Weights of a small mixture-of-experts language model, trained from scratch on English Wikipedia.
Size: width 192, vocabulary 32000, 25.8M parameters.
Experts: 80 experts in each of 12 layers, 32 SwiGLU neurons an expert, 8 picks a token, a softmax router.
Below are experts of layer 3 (counted from 0) of a mixture-of-experts language model. Rows are named router (the router's row for the expert), gate (a neuron's input weights, with its number), up (a neuron's input weights, with its number), down (a neuron's output weights, with its number) and show model dimensions 0-191. Each number is 200 + 40 x the weight over its row's rms, rounded and kept within 0 to 999.
After each expert's rows: a language model's description of what the expert responds to. This comes from a sample of Wikipedia text that the model never trained on.

# expert 36
router,145,151,181,181,213,211,171,235,178,219,270,218,272,242,224,214,219,117,200,194,203,222,209,155,190,173,218,260,170,177,236,171,194,151,179,197,197,272,170,209,159,221,191,242,256,171,167,237,265,186,247,111,159,228,159,166,198,148,211,203,176,136,233,250,151,151,224,253,144,192,267,168,272,189,158,220,251,174,236,210,176,183,189,260,168,134,219,238,212,162,170,138,192,205,243,231,241,153,174,242,132,141,224,205,261,166,228,204,267,192,254,227,149,247,246,231,201,166,232,225,224,191,223,140,176,184,146,253,176,231,196,216,156,213,223,219,242,255,221,135,145,196,246,177,169,253,186,154,166,187,118,165,275,281,206,203,238,249,237,134,150,222,147,187,146,289,188,128,288,272,181,261,239,235,225,172,205,167,190,208,173,149,155,181,202,228,190,251,241,180,193,154
gate0,184,211,148,221,158,217,131,172,164,215,161,190,210,171,177,280,195,228,246,206,184,258,214,170,148,160,200,253,175,239,194,238,203,203,168,186,198,185,164,168,229,138,158,179,173,241,92,235,237,259,216,215,218,232,180,220,207,151,272,170,224,145,272,268,221,181,234,212,173,197,152,151,190,190,212,163,238,202,233,158,175,209,214,208,241,186,185,238,206,246,235,243,220,189,219,226,153,177,200,172,146,141,225,190,334,223,136,235,102,192,205,199,211,230,220,168,304,135,260,169,202,151,216,170,122,244,255,195,169,204,106,162,164,276,211,207,135,227,172,166,188,262,215,223,184,261,199,204,233,148,192,156,208,148,225,134,240,240,199,222,196,213,206,270,188,192,223,183,169,202,224,260,227,218,197,252,222,280,173,217,233,205,113,195,145,127,185,162,162,194,305,192
up0,198,230,161,178,161,199,160,127,186,199,187,209,211,190,243,258,217,161,234,125,168,230,226,222,154,95,208,190,242,147,176,234,222,230,152,187,257,138,178,215,206,205,168,192,189,291,110,210,251,212,168,204,177,227,166,152,267,171,208,230,198,209,217,199,158,207,244,127,187,239,201,265,179,230,242,169,200,201,174,179,204,184,239,278,168,210,207,249,209,167,215,201,254,218,224,179,159,173,182,178,168,152,192,193,275,253,226,207,160,139,199,224,223,136,188,187,309,154,248,251,199,175,249,122,174,222,179,223,197,119,141,185,163,205,192,185,118,250,150,241,194,306,133,196,252,143,146,190,229,193,198,161,190,216,193,188,257,252,299,254,118,212,227,222,198,229,230,242,145,170,199,243,246,183,251,305,238,248,192,171,231,181,189,241,167,137,211,175,183,227,220,221
down0,230,159,137,191,204,188,167,182,201,248,187,213,219,139,223,213,143,216,239,187,216,180,237,128,154,167,198,175,200,200,195,233,208,112,155,127,154,164,106,180,268,180,143,277,203,134,202,224,277,171,235,255,193,200,120,185,239,223,146,223,230,185,306,212,191,177,215,191,185,269,165,219,254,166,209,167,221,174,182,131,222,171,238,262,223,216,223,171,216,184,235,191,194,227,230,299,191,190,163,215,177,177,162,211,282,315,259,178,177,212,194,219,207,195,188,191,188,103,186,226,168,187,240,141,201,189,86,245,180,173,194,193,206,251,116,243,181,263,168,230,269,240,225,176,254,170,158,255,223,243,142,191,228,149,225,227,173,210,236,197,141,232,203,218,181,209,199,271,191,198,204,233,207,236,179,241,196,193,133,211,229,163,207,262,152,197,214,193,207,112,210,130
Description: Capital letters or first syllables starting a word after a heading marker, quote, bracket or line start, such as Ad-diction, Bi-sdemethoxy, An-imated.

# expert 32
router,194,154,206,216,181,245,205,194,148,258,262,222,254,202,224,193,193,163,253,199,185,215,269,167,219,161,211,242,250,216,237,141,186,138,240,242,237,219,210,237,134,198,266,189,281,171,145,192,224,178,244,148,201,182,137,170,178,177,134,181,183,137,179,221,144,201,179,195,194,173,244,260,212,206,137,186,206,178,207,196,179,211,187,315,173,154,227,177,212,141,160,134,276,188,111,161,197,181,159,184,193,173,202,222,256,193,199,131,228,135,257,206,162,204,214,163,213,173,222,229,259,197,195,236,130,219,202,263,145,225,255,243,115,183,262,207,193,250,255,216,181,150,213,159,194,190,190,110,150,183,133,108,246,304,244,209,173,204,213,217,200,143,231,199,223,294,188,142,274,217,184,205,275,168,234,176,218,195,192,218,219,197,212,229,130,226,240,247,209,168,144,193
gate1,286,234,187,219,133,237,236,176,161,235,151,229,217,162,285,202,197,175,178,196,199,194,257,180,211,237,215,234,260,225,158,129,191,124,280,190,234,254,215,193,228,215,239,203,173,184,179,304,168,193,217,208,249,253,195,243,224,108,151,198,205,211,201,147,145,217,200,141,192,199,229,196,228,240,224,163,188,195,240,257,193,217,190,221,134,208,177,173,124,169,146,227,177,166,232,225,182,206,181,221,242,175,257,235,184,194,63,136,159,211,225,256,198,173,145,217,262,262,298,189,216,219,289,227,282,188,221,188,171,193,225,217,127,259,168,233,155,229,227,216,257,157,182,173,191,171,165,182,92,218,112,217,205,198,208,190,135,192,166,182,175,264,209,205,252,166,213,150,196,228,187,235,184,169,168,167,230,189,218,166,226,104,197,193,195,165,250,166,213,168,174,146
up1,148,166,247,236,207,209,224,219,210,186,233,193,233,187,200,240,242,220,210,168,173,188,222,227,271,187,216,173,222,160,207,218,217,210,240,156,187,223,181,278,192,167,134,204,191,194,177,90,175,192,197,193,240,204,219,145,230,276,165,123,234,70,182,189,176,244,183,140,180,165,251,165,219,99,241,172,146,217,181,177,119,182,238,218,228,99,269,276,185,206,189,226,201,177,171,212,166,226,254,212,166,256,140,231,165,143,193,203,229,212,226,160,215,186,181,136,209,162,215,172,161,217,152,199,159,203,190,271,246,179,214,227,153,151,216,194,201,205,162,211,179,213,178,263,128,261,278,220,273,218,231,154,241,253,231,238,205,223,218,236,283,176,211,243,229,210,249,205,202,194,145,305,163,255,255,167,172,191,151,162,159,279,210,182,236,213,141,158,178,281,190,166
down1,269,241,166,229,191,254,152,233,187,178,180,245,251,170,185,208,148,230,217,223,262,252,198,121,248,230,138,186,191,184,182,236,248,236,267,216,244,240,158,239,149,209,215,153,260,174,198,158,203,289,183,131,200,213,147,157,198,260,191,254,210,228,195,244,247,213,165,173,267,204,203,171,191,259,194,214,187,238,128,198,294,214,160,195,151,205,272,182,248,196,186,175,183,194,128,228,214,213,105,232,216,257,146,154,267,212,223,221,190,233,218,138,192,193,204,143,147,242,201,160,211,160,220,202,121,183,187,258,204,248,206,215,220,152,210,137,190,193,213,180,242,256,214,167,206,227,111,153,187,153,213,87,183,190,257,139,198,208,141,288,276,133,197,204,226,192,235,220,216,157,161,189,193,199,191,209,291,174,144,212,196,200,140,192,127,211,230,209,140,163,201,180
Description: Pronouns such as he, his, her, it, their, usually opening a sentence or clause in biographies, e.g. "He obtained".

# expert 6
router,195,249,223,192,156,237,209,160,273,127,192,195,107,217,195,246,175,163,133,203,167,143,238,226,215,159,142,140,160,165,227,305,213,167,176,180,233,223,237,271,171,224,281,217,223,182,172,206,236,278,153,189,143,266,175,239,217,271,208,185,265,212,158,196,223,235,161,193,180,210,174,240,172,217,236,197,203,223,179,201,171,197,220,183,248,279,234,153,219,223,228,151,204,251,157,252,149,214,242,147,182,229,211,204,221,286,129,207,256,214,206,146,173,204,254,262,198,135,170,183,157,190,183,227,154,190,175,157,181,266,196,244,256,99,279,237,237,249,208,159,178,217,116,158,185,198,194,299,177,181,262,157,208,177,216,166,190,168,120,207,204,201,171,229,226,165,242,273,131,231,199,180,153,258,175,166,197,117,170,237,192,175,229,171,196,220,217,222,198,174,214,171
gate0,222,220,210,204,199,93,205,251,174,170,255,231,201,182,169,211,165,188,234,189,219,209,215,206,187,227,272,239,203,278,159,209,301,213,222,168,179,211,120,166,162,227,210,168,225,239,131,227,257,193,212,268,219,183,239,233,227,126,287,218,151,199,205,127,232,173,188,157,188,153,176,281,166,160,203,247,213,178,219,200,217,171,190,260,190,290,108,199,154,190,233,175,210,256,213,173,182,190,201,194,181,156,232,201,303,194,256,215,148,199,200,186,252,249,227,199,187,177,267,211,155,174,149,139,196,240,181,174,143,228,211,236,217,295,216,253,158,177,147,236,120,179,228,178,172,202,144,148,228,191,221,151,196,206,233,208,112,201,145,157,233,178,228,252,169,206,277,248,159,245,184,233,123,238,260,225,147,150,127,257,236,172,193,184,194,185,179,176,203,186,160,258
up0,226,160,204,196,207,113,182,226,131,187,230,211,219,157,180,208,116,248,208,162,215,169,181,181,185,220,183,186,155,282,160,237,249,227,201,141,240,207,148,156,168,212,218,208,203,213,91,187,256,193,156,267,185,163,269,265,239,161,220,198,148,221,196,188,264,172,203,174,216,174,209,265,212,177,170,235,234,188,146,198,255,197,152,193,207,248,154,215,194,212,275,243,241,223,248,283,179,208,140,176,148,185,259,246,232,239,348,210,167,180,241,204,188,232,217,234,144,186,237,194,170,200,171,169,204,218,174,132,165,187,231,201,268,310,219,245,150,233,140,227,174,232,224,152,177,175,181,195,199,225,225,182,233,156,228,225,129,210,178,131,239,179,286,239,176,137,235,257,234,182,179,193,119,256,193,237,177,193,91,202,166,184,239,186,199,167,196,192,198,194,201,261
down0,203,197,164,141,140,218,184,195,182,259,283,245,201,201,287,284,214,205,148,226,202,202,209,220,217,137,178,233,170,160,231,219,237,254,263,231,227,200,225,189,146,189,216,100,187,187,237,143,247,211,163,162,179,168,246,201,168,202,214,176,162,173,163,141,288,195,191,214,180,225,198,150,244,220,235,179,198,200,237,121,233,169,187,256,153,226,218,174,186,175,218,193,211,127,183,276,216,159,204,193,157,201,115,157,247,191,214,160,174,117,208,204,137,158,217,183,195,205,241,183,201,142,235,218,234,220,188,255,189,233,270,199,175,230,206,253,131,127,210,264,195,219,241,137,181,198,196,197,203,243,128,243,207,163,178,164,246,181,202,200,236,255,224,193,272,181,233,282,207,188,118,198,225,146,241,241,198,301,152,182,205,277,179,209,163,274,191,216,107,287,249,196
Description: Surnames and country or nationality words after first names or prepositions, such as Reagan, United (Nations), American, Vietnam.

# expert 24
router,252,243,202,222,203,212,184,227,193,212,222,200,241,175,208,199,214,157,157,211,189,185,196,223,228,132,210,176,129,226,225,248,245,210,139,141,205,216,180,247,156,226,119,185,172,145,214,182,193,164,145,171,243,193,215,206,239,208,202,243,170,174,191,214,208,205,214,252,247,177,281,142,224,264,176,149,205,157,213,193,196,217,172,179,148,112,206,241,194,150,219,224,133,180,226,188,207,213,176,275,245,149,217,201,222,221,271,212,249,239,207,210,185,202,212,164,277,230,187,234,232,247,241,132,329,223,174,172,179,224,188,146,261,174,144,183,137,189,156,205,250,199,262,166,199,156,208,242,172,272,215,203,245,227,178,266,191,152,218,209,196,223,113,117,216,233,88,236,263,150,181,203,175,230,175,287,143,149,166,254,143,207,216,98,278,182,258,159,193,258,195,177
gate0,114,204,264,169,218,129,200,260,182,264,198,192,219,285,160,169,221,196,123,151,120,171,210,192,225,112,251,194,268,220,171,228,222,227,238,199,269,190,168,201,188,272,208,158,174,229,220,272,176,238,160,157,196,224,269,185,162,217,189,185,215,195,188,209,123,174,227,249,214,148,236,187,152,216,195,139,169,190,244,225,161,231,163,158,200,110,181,211,226,126,256,180,144,203,265,208,284,279,132,209,153,158,192,105,201,222,224,184,226,195,171,132,263,149,183,154,188,208,197,208,214,121,162,198,213,197,212,208,200,191,218,145,275,146,236,261,168,187,227,187,181,203,219,171,114,218,176,170,205,203,193,183,215,269,225,249,228,153,105,210,207,238,214,207,275,170,188,225,220,183,209,233,144,260,202,246,187,203,186,233,191,277,214,195,264,204,146,214,164,218,206,247
up0,224,224,217,190,182,149,138,202,227,182,185,154,193,262,244,215,209,169,192,150,249,155,258,226,168,241,247,205,247,227,163,264,206,272,201,209,260,241,261,246,212,210,235,218,123,318,218,233,207,218,165,211,188,309,206,233,197,207,174,169,168,270,204,255,178,202,187,209,170,170,223,209,193,269,243,207,229,208,223,191,142,217,206,118,186,167,198,105,173,196,225,224,242,195,192,253,227,175,170,204,206,172,218,237,174,216,182,220,161,199,248,118,243,140,147,171,162,239,175,183,199,154,143,191,173,169,218,142,201,210,152,235,220,180,186,262,198,190,234,131,307,146,187,273,186,88,228,234,149,214,151,212,194,190,221,130,210,210,150,240,171,148,183,162,198,173,212,144,129,243,222,244,106,198,135,263,187,191,227,161,211,240,199,175,216,212,219,192,197,301,256,223
down0,223,135,224,137,199,256,149,277,230,284,166,245,159,194,165,245,192,274,205,148,222,156,158,258,226,196,215,209,178,180,131,178,244,162,211,178,161,213,153,192,122,187,125,166,219,181,171,198,226,166,252,158,193,247,211,202,244,232,188,183,188,203,204,201,188,211,247,175,210,176,198,260,277,166,179,195,223,246,218,243,132,221,218,155,215,138,236,196,222,86,253,152,174,237,245,175,194,131,174,235,276,184,259,189,244,244,199,205,206,227,128,270,205,198,178,189,128,281,241,182,195,172,296,221,239,208,151,174,177,212,177,206,231,218,205,277,174,180,254,222,244,251,109,201,153,200,164,238,221,262,189,198,199,207,166,271,161,97,212,204,135,214,150,241,226,227,210,150,274,208,122,239,228,193,232,155,207,230,178,220,150,241,227,181,193,198,201,218,197,158,169,150
Description: Commas, plural s and nouns in biology and science prose, such as species, family, population, formation, plus conjunctions like and.

# expert 39
router,170,264,177,218,218,202,209,175,251,232,249,212,267,170,254,163,273,147,150,211,182,181,192,192,238,166,180,256,159,202,230,243,244,159,124,219,105,202,195,153,157,219,163,187,204,174,161,191,239,190,189,148,169,189,242,142,227,180,227,185,161,198,153,247,164,195,225,241,236,191,239,202,236,208,180,160,217,154,223,222,253,248,213,250,194,183,164,170,150,185,249,219,136,228,174,137,217,146,194,235,208,158,240,157,231,246,226,166,268,206,214,219,199,178,252,170,176,129,174,194,262,199,228,96,152,201,206,145,157,175,187,169,219,178,255,211,188,309,171,258,217,177,258,128,197,225,226,155,264,273,193,125,254,225,134,260,186,240,200,197,191,280,86,149,190,181,183,227,236,201,191,156,209,249,208,253,256,118,144,257,232,199,212,148,157,205,177,150,194,219,259,179
gate0,214,241,244,201,225,176,150,130,176,302,236,179,227,120,152,226,132,235,213,209,126,250,168,249,215,221,175,305,153,151,254,195,135,122,174,193,189,222,126,205,182,175,177,204,238,151,146,206,192,186,211,190,280,192,226,210,201,145,211,172,273,147,189,125,166,186,246,178,208,162,236,265,187,174,196,177,233,190,254,228,225,231,243,202,176,117,214,250,210,136,216,220,239,218,202,209,195,198,122,296,200,259,201,205,212,222,190,209,209,178,205,237,201,229,219,197,131,198,195,211,184,225,221,199,268,246,244,150,195,235,138,214,263,195,242,255,188,185,150,226,176,199,283,197,261,187,236,311,138,266,126,194,222,184,221,209,160,212,227,235,158,186,213,209,187,172,211,215,277,165,202,218,202,199,213,203,235,154,166,270,182,230,181,211,148,199,258,98,208,146,213,150
up0,217,111,243,293,155,165,205,164,219,256,192,209,267,229,157,229,209,191,241,269,177,297,167,161,216,279,152,181,270,138,202,182,184,165,218,287,268,254,175,213,191,260,138,183,199,282,271,206,174,159,248,166,173,180,170,256,185,168,241,232,171,258,149,207,195,196,202,179,169,139,207,204,159,174,165,191,221,165,166,198,166,251,187,133,236,171,209,222,226,125,148,216,225,202,211,153,257,127,230,152,245,173,205,223,170,163,333,207,163,182,190,214,194,187,234,169,161,206,213,181,184,235,171,256,228,204,222,224,147,223,169,180,218,209,236,231,225,140,130,258,149,192,205,189,147,202,144,245,181,173,212,148,198,192,137,229,256,223,194,240,227,148,182,190,200,205,176,232,175,211,234,138,236,176,149,205,228,173,150,141,243,228,203,141,221,200,260,143,109,228,238,217
down0,207,103,237,215,194,227,199,206,178,241,240,223,185,183,142,157,182,183,224,240,266,219,177,198,186,223,206,156,132,146,172,276,257,235,150,150,208,216,168,244,134,134,136,196,166,172,189,202,261,260,293,263,168,168,214,140,196,100,223,185,176,193,214,170,212,254,210,233,185,207,171,235,174,277,177,244,173,276,182,186,199,191,214,211,252,208,188,232,101,210,201,168,154,162,244,169,243,168,211,193,299,241,187,215,201,164,250,188,219,181,179,207,260,224,238,219,182,233,248,140,210,249,178,236,210,234,211,207,195,172,182,141,188,207,230,199,259,211,123,235,208,205,153,204,167,180,152,209,148,169,196,131,180,203,209,240,241,103,208,187,224,284,157,234,207,206,240,201,240,170,212,193,195,224,215,203,222,185,161,164,219,216,321,155,194,232,182,180,120,76,276,181
Description: Word pieces and symbols in chemistry, biology and LaTeX math text, e.g. ster in steric, ure in urea, backslashes, x, f.

# expert 59
router,172,226,229,265,288,248,200,230,238,269,218,205,181,201,161,117,146,260,265,242,185,231,158,197,176,131,181,134,208,274,163,151,219,214,262,163,175,179,251,218,140,194,238,226,167,215,234,249,201,223,182,241,225,190,164,170,255,251,181,168,159,217,151,234,197,201,179,281,196,179,253,206,152,246,234,213,333,144,173,225,242,204,199,185,149,217,218,230,205,224,128,193,210,225,203,205,148,244,140,159,195,203,229,204,231,243,250,228,158,138,235,254,286,168,281,152,214,271,217,207,167,221,210,183,188,191,151,235,192,296,157,225,218,153,189,178,124,203,202,230,144,164,204,178,162,155,236,195,118,156,222,214,184,200,151,189,239,153,177,186,188,206,220,209,186,185,160,264,150,161,191,155,198,199,131,214,217,272,288,248,137,190,238,143,223,195,200,216,210,210,151,238
gate0,159,185,224,224,197,174,220,143,241,256,153,264,234,151,300,246,129,132,230,148,236,239,214,179,157,235,198,274,99,241,188,209,192,258,188,176,162,241,137,158,134,194,233,225,215,265,227,230,239,245,217,176,186,225,145,150,227,134,156,171,178,196,195,239,210,201,264,182,196,200,192,267,201,194,224,249,209,259,192,195,248,247,147,246,214,182,232,60,232,213,223,153,254,209,191,183,152,168,192,234,250,213,225,155,243,169,268,206,173,155,171,173,202,126,249,175,193,133,170,233,203,197,165,167,245,107,322,242,125,204,196,209,222,180,205,166,244,194,213,150,191,186,210,248,201,195,174,170,202,264,193,111,184,184,202,204,157,208,192,239,189,179,231,191,233,182,179,186,215,216,173,219,220,264,246,229,155,227,237,173,196,186,171,244,100,220,181,167,247,226,211,243
up0,186,239,170,181,238,200,183,201,176,259,175,200,271,187,237,167,226,244,141,205,251,120,178,165,260,285,184,286,208,227,181,228,111,156,178,228,253,239,173,163,181,171,269,225,229,230,237,206,240,192,224,181,197,233,233,125,229,167,288,155,226,206,126,248,179,187,271,253,227,200,268,145,276,122,237,209,231,192,157,191,152,126,156,231,121,232,197,141,218,162,200,171,210,320,169,210,186,204,164,179,191,208,193,285,160,209,233,195,180,144,176,170,215,231,152,196,177,168,129,165,259,236,254,195,188,214,165,222,129,215,220,196,154,261,199,122,188,135,278,186,261,216,236,175,249,185,192,181,184,142,189,84,175,239,189,194,229,152,213,151,222,181,167,183,168,198,202,143,185,255,218,198,212,216,220,222,182,188,237,167,205,193,196,221,164,213,162,182,177,228,189,149
down0,129,229,149,237,176,169,174,201,176,247,256,196,223,175,179,221,218,169,144,212,220,195,212,268,213,185,253,313,183,250,253,222,166,257,197,248,173,233,57,220,177,170,205,154,184,248,210,167,217,197,249,237,213,231,86,167,164,268,163,187,238,200,191,195,258,263,236,217,219,148,232,214,191,209,242,251,143,201,223,213,220,184,156,176,220,218,282,151,265,167,231,216,177,130,138,233,172,163,184,199,195,186,255,156,166,214,247,206,163,246,236,160,122,255,222,227,268,108,265,144,183,216,194,194,231,210,206,224,205,195,219,192,212,166,148,106,216,162,182,162,135,246,213,219,197,270,157,166,253,177,215,94,195,246,170,169,197,201,231,173,206,167,190,282,193,159,268,221,168,211,202,263,184,198,172,218,164,173,240,166,225,208,167,235,203,223,175,159,181,184,149,232
Description: Commas and coordinating conjunctions linking clauses or list items in prose, such as comma, and, or, but, while.

# expert 54
router,146,206,122,169,254,196,201,154,226,207,223,216,275,223,197,129,244,146,228,167,232,153,267,125,245,213,223,277,181,214,277,157,199,171,187,217,241,195,186,186,220,275,204,212,230,186,186,243,218,186,238,184,145,268,196,215,181,176,241,240,163,221,234,136,178,186,203,251,185,146,196,226,188,148,172,253,251,254,254,230,168,196,179,229,214,208,169,160,203,239,181,165,69,245,226,226,229,163,238,254,165,153,172,178,187,246,130,209,215,212,245,190,250,169,249,194,212,181,212,195,202,228,219,139,171,134,172,207,213,255,162,233,159,166,156,145,263,184,259,192,168,188,157,149,168,208,203,265,204,139,214,92,108,180,260,273,214,254,164,138,166,192,162,237,126,203,255,187,205,208,190,194,219,249,181,150,186,243,244,260,234,174,143,227,156,249,126,202,222,246,206,198
gate0,230,246,180,303,192,165,203,137,234,221,272,197,244,202,266,183,181,222,192,192,168,216,234,171,301,246,185,219,238,90,246,211,182,253,202,164,212,156,194,198,243,163,236,233,175,209,187,179,172,206,195,187,196,117,188,188,273,163,219,180,250,260,173,239,177,224,175,105,273,201,181,290,155,230,183,222,197,231,170,235,190,191,220,179,184,151,257,152,106,178,170,245,182,207,274,150,186,223,231,172,165,224,226,156,207,119,96,233,190,226,205,204,272,176,211,189,207,193,191,212,141,209,217,211,142,193,177,194,174,220,157,130,248,174,208,248,135,174,318,295,175,180,73,176,234,156,168,203,198,162,204,232,177,181,219,222,208,175,207,211,228,197,161,226,224,221,106,243,206,180,201,168,191,181,198,171,194,144,212,181,223,247,194,274,197,202,224,159,203,160,221,232
up0,205,216,172,306,161,191,175,202,261,249,224,199,211,204,254,206,201,190,196,199,181,208,233,156,265,252,211,206,183,60,220,183,173,290,195,217,233,173,185,165,254,213,207,238,229,180,261,157,204,240,119,205,205,157,206,163,268,213,208,150,282,281,195,232,227,217,143,98,237,205,167,243,208,193,191,234,161,239,177,253,205,196,174,206,200,146,244,146,134,210,214,206,198,208,278,171,199,194,215,168,138,224,236,148,172,148,118,221,238,250,207,204,237,154,227,222,220,206,195,205,175,196,192,220,184,231,137,156,150,221,111,119,250,160,223,197,150,164,289,266,137,143,152,74,195,150,165,191,226,177,172,243,174,227,210,234,193,197,232,184,248,196,122,224,191,196,127,228,217,162,187,175,169,195,242,209,148,183,227,225,213,214,181,266,188,224,183,161,236,182,188,228
down0,139,182,101,198,219,204,209,140,216,198,171,221,279,207,201,243,254,125,206,178,228,155,213,189,170,184,183,263,200,86,244,155,239,252,206,263,228,199,245,206,163,224,134,160,192,145,170,200,196,177,125,152,186,209,186,217,192,183,163,147,159,194,205,189,207,217,184,147,149,160,170,295,285,182,182,238,239,156,259,183,207,193,190,207,182,156,213,219,174,283,255,179,190,248,194,91,319,213,142,180,186,188,226,193,209,195,217,199,271,199,152,162,186,190,217,188,165,189,255,242,202,197,223,161,255,245,142,319,201,196,175,238,269,194,250,207,191,169,241,229,200,218,115,128,203,214,179,202,157,186,150,159,227,204,176,239,205,247,262,214,204,218,210,240,201,268,224,150,147,146,176,160,245,197,228,153,221,204,172,229,194,165,238,259,196,191,224,195,214,269,261,242
Description: Single capital letters or spaces opening foreign words and names, especially Polish, French and Cyrillic, such as Ż-urakowski, la révolution, St.

# expert 22
router,193,191,206,223,219,217,212,170,249,175,217,211,182,159,284,247,205,197,212,177,234,173,261,121,172,185,222,190,140,187,266,189,165,235,129,201,259,153,205,219,233,200,194,234,218,164,205,209,266,225,128,186,224,242,170,228,138,202,255,305,252,220,153,178,247,260,267,261,176,201,147,202,178,231,216,282,196,278,275,171,120,171,203,262,209,210,286,200,210,185,207,141,255,219,221,195,201,177,245,167,131,225,202,259,210,278,243,235,203,232,205,192,187,212,191,233,183,145,226,166,159,157,220,175,183,245,210,143,176,128,230,247,159,154,157,142,162,174,151,259,165,248,100,186,197,213,102,203,171,138,209,170,148,154,187,141,227,174,263,168,172,142,225,241,199,196,150,240,168,219,198,158,191,215,192,210,217,204,207,249,221,174,114,218,247,226,127,177,217,164,218,164
gate0,194,181,140,175,194,234,155,174,204,141,157,225,223,134,181,183,204,165,235,219,169,234,257,197,260,230,263,152,184,151,255,171,218,219,240,176,203,213,238,174,199,134,312,168,211,159,234,247,217,239,233,182,269,248,153,186,217,280,253,238,206,215,278,267,183,223,212,236,276,123,186,197,214,206,130,176,250,170,290,206,250,195,202,148,209,176,239,149,258,178,136,196,209,185,222,160,225,180,209,222,115,144,200,219,156,234,223,209,173,170,236,148,183,200,187,191,250,231,244,118,135,126,211,187,212,215,229,190,206,187,150,209,227,212,248,163,198,233,220,181,195,223,124,142,247,192,200,170,219,196,286,137,135,266,256,219,154,194,117,226,215,155,192,213,255,203,218,246,113,166,168,232,258,189,229,260,241,160,167,182,229,227,188,218,277,183,191,216,228,206,246,144
up0,158,206,245,196,196,150,173,233,222,181,205,266,195,226,101,160,219,239,271,187,198,183,187,206,260,195,222,176,221,178,140,272,245,158,243,188,193,187,189,248,156,203,217,133,157,245,132,206,227,184,240,142,198,165,184,201,217,125,158,153,261,220,154,169,167,204,111,190,239,222,213,172,210,197,152,217,153,104,201,188,232,245,289,230,218,197,140,123,138,260,199,202,256,133,166,165,205,187,198,214,150,205,229,128,227,178,183,229,227,195,184,201,208,267,175,254,234,198,139,217,373,290,182,121,167,185,253,156,123,155,201,172,264,171,187,226,207,171,225,219,259,168,257,226,181,252,266,187,215,202,184,236,209,238,199,173,201,160,165,225,189,187,199,173,232,222,223,195,200,198,154,195,165,199,192,259,231,211,202,249,231,213,198,170,171,191,202,220,253,294,167,201
down0,229,149,206,217,166,234,231,158,179,234,266,202,227,187,213,222,244,156,254,155,191,211,208,134,160,209,204,188,156,200,237,152,166,207,222,174,206,233,241,169,224,206,160,188,371,204,229,209,203,224,219,254,206,227,168,148,133,172,272,215,176,216,182,234,210,247,294,275,185,165,237,269,212,232,168,198,162,251,230,161,176,200,171,203,224,191,242,291,232,197,192,267,227,226,161,212,212,209,249,207,255,164,163,278,193,159,261,227,230,219,201,153,170,193,221,184,130,240,219,120,149,149,203,212,258,132,206,184,154,212,266,264,201,177,187,206,192,169,213,208,145,249,196,120,143,199,186,143,173,135,215,135,140,262,191,256,152,241,154,111,176,169,190,171,190,231,174,241,212,181,172,222,207,242,178,165,220,231,174,172,139,130,200,240,250,234,163,172,228,198,126,151
Description: Country, empire and national adjective words in political or sports text, such as United States, British, Ottoman Empire, World.

# expert 46
router,170,199,230,191,277,200,210,161,269,153,212,194,154,221,184,212,148,155,145,215,128,179,224,217,220,166,167,150,188,143,252,282,209,203,179,179,164,224,226,260,145,223,286,197,216,182,212,198,257,273,202,203,125,272,217,251,187,270,207,187,214,196,196,189,162,247,179,189,174,262,174,266,190,241,237,169,190,218,148,191,185,197,175,181,269,249,268,148,219,231,247,153,242,208,189,281,129,197,227,167,194,228,258,219,194,272,114,221,286,216,220,150,191,210,253,204,182,181,197,235,143,182,162,184,163,189,179,246,188,250,194,206,270,73,274,214,184,233,190,178,233,252,105,190,186,154,169,294,170,158,250,202,174,158,162,169,201,174,145,219,201,211,206,214,246,161,155,279,142,248,200,183,163,248,181,144,210,150,172,264,191,192,225,154,216,217,204,214,197,182,197,166
gate0,231,216,157,155,173,186,263,195,162,248,242,149,285,191,138,215,184,173,152,173,235,167,173,248,203,260,213,241,125,180,144,229,214,207,221,229,223,234,235,183,251,192,205,160,205,172,205,139,191,154,227,172,211,216,187,146,175,193,202,145,192,253,172,193,219,248,246,264,208,204,254,210,120,131,190,140,296,172,144,281,235,230,196,203,170,250,300,241,268,174,189,180,198,227,154,103,170,202,277,215,229,203,135,235,198,182,170,134,145,251,234,188,198,160,195,219,239,153,168,190,184,193,224,353,246,191,174,168,266,228,178,175,241,149,230,198,228,181,204,275,201,203,224,256,233,215,223,185,259,159,165,215,196,197,166,168,161,247,154,182,261,163,228,259,192,195,192,211,162,138,213,227,227,188,219,193,218,195,142,181,201,141,237,206,219,111,189,221,161,173,250,257
up0,215,155,192,167,141,203,216,194,239,243,144,170,215,265,260,187,187,195,206,208,250,200,220,238,170,190,190,163,235,153,175,140,213,213,227,218,201,158,141,102,182,253,196,209,179,206,180,229,207,204,140,231,173,209,184,141,176,212,190,291,248,179,123,189,207,294,205,208,222,213,195,168,188,215,201,251,194,263,213,192,116,138,194,77,226,267,211,236,201,210,177,183,160,170,214,268,191,189,217,217,176,251,236,171,176,243,240,173,233,153,70,221,181,178,120,277,306,232,256,172,243,285,223,225,209,204,193,200,161,235,232,223,124,208,218,186,223,165,194,218,225,194,150,191,226,148,136,219,243,255,233,205,177,244,171,241,121,158,285,210,196,250,225,134,177,261,201,112,153,209,221,226,244,154,173,247,211,182,227,174,182,201,264,192,197,232,189,201,175,217,220,151
down0,201,201,262,273,164,221,179,170,181,198,244,169,191,168,191,186,178,162,165,233,209,82,272,214,245,240,173,215,174,216,193,181,219,219,217,332,208,243,224,248,223,96,195,143,136,192,236,227,230,204,306,228,203,188,171,155,114,224,178,187,138,198,199,274,201,275,134,247,213,149,170,167,211,154,121,237,189,222,246,208,175,195,235,156,141,234,228,239,243,232,236,202,210,189,232,182,177,235,207,251,209,199,203,149,172,149,201,207,170,211,186,184,165,167,236,209,260,231,182,125,196,209,179,232,238,221,206,162,180,255,291,206,168,224,141,151,216,184,175,212,196,310,178,258,207,120,202,214,117,140,196,168,148,137,167,178,227,197,174,256,169,243,229,157,175,253,192,225,188,177,164,168,192,276,178,147,187,237,209,204,244,237,175,241,224,167,259,192,201,183,212,257
Description: Proper names of places and people, often after a comma or pipe, like Michigan, Texas, Moscow, USA, David, plus Thai-script bytes.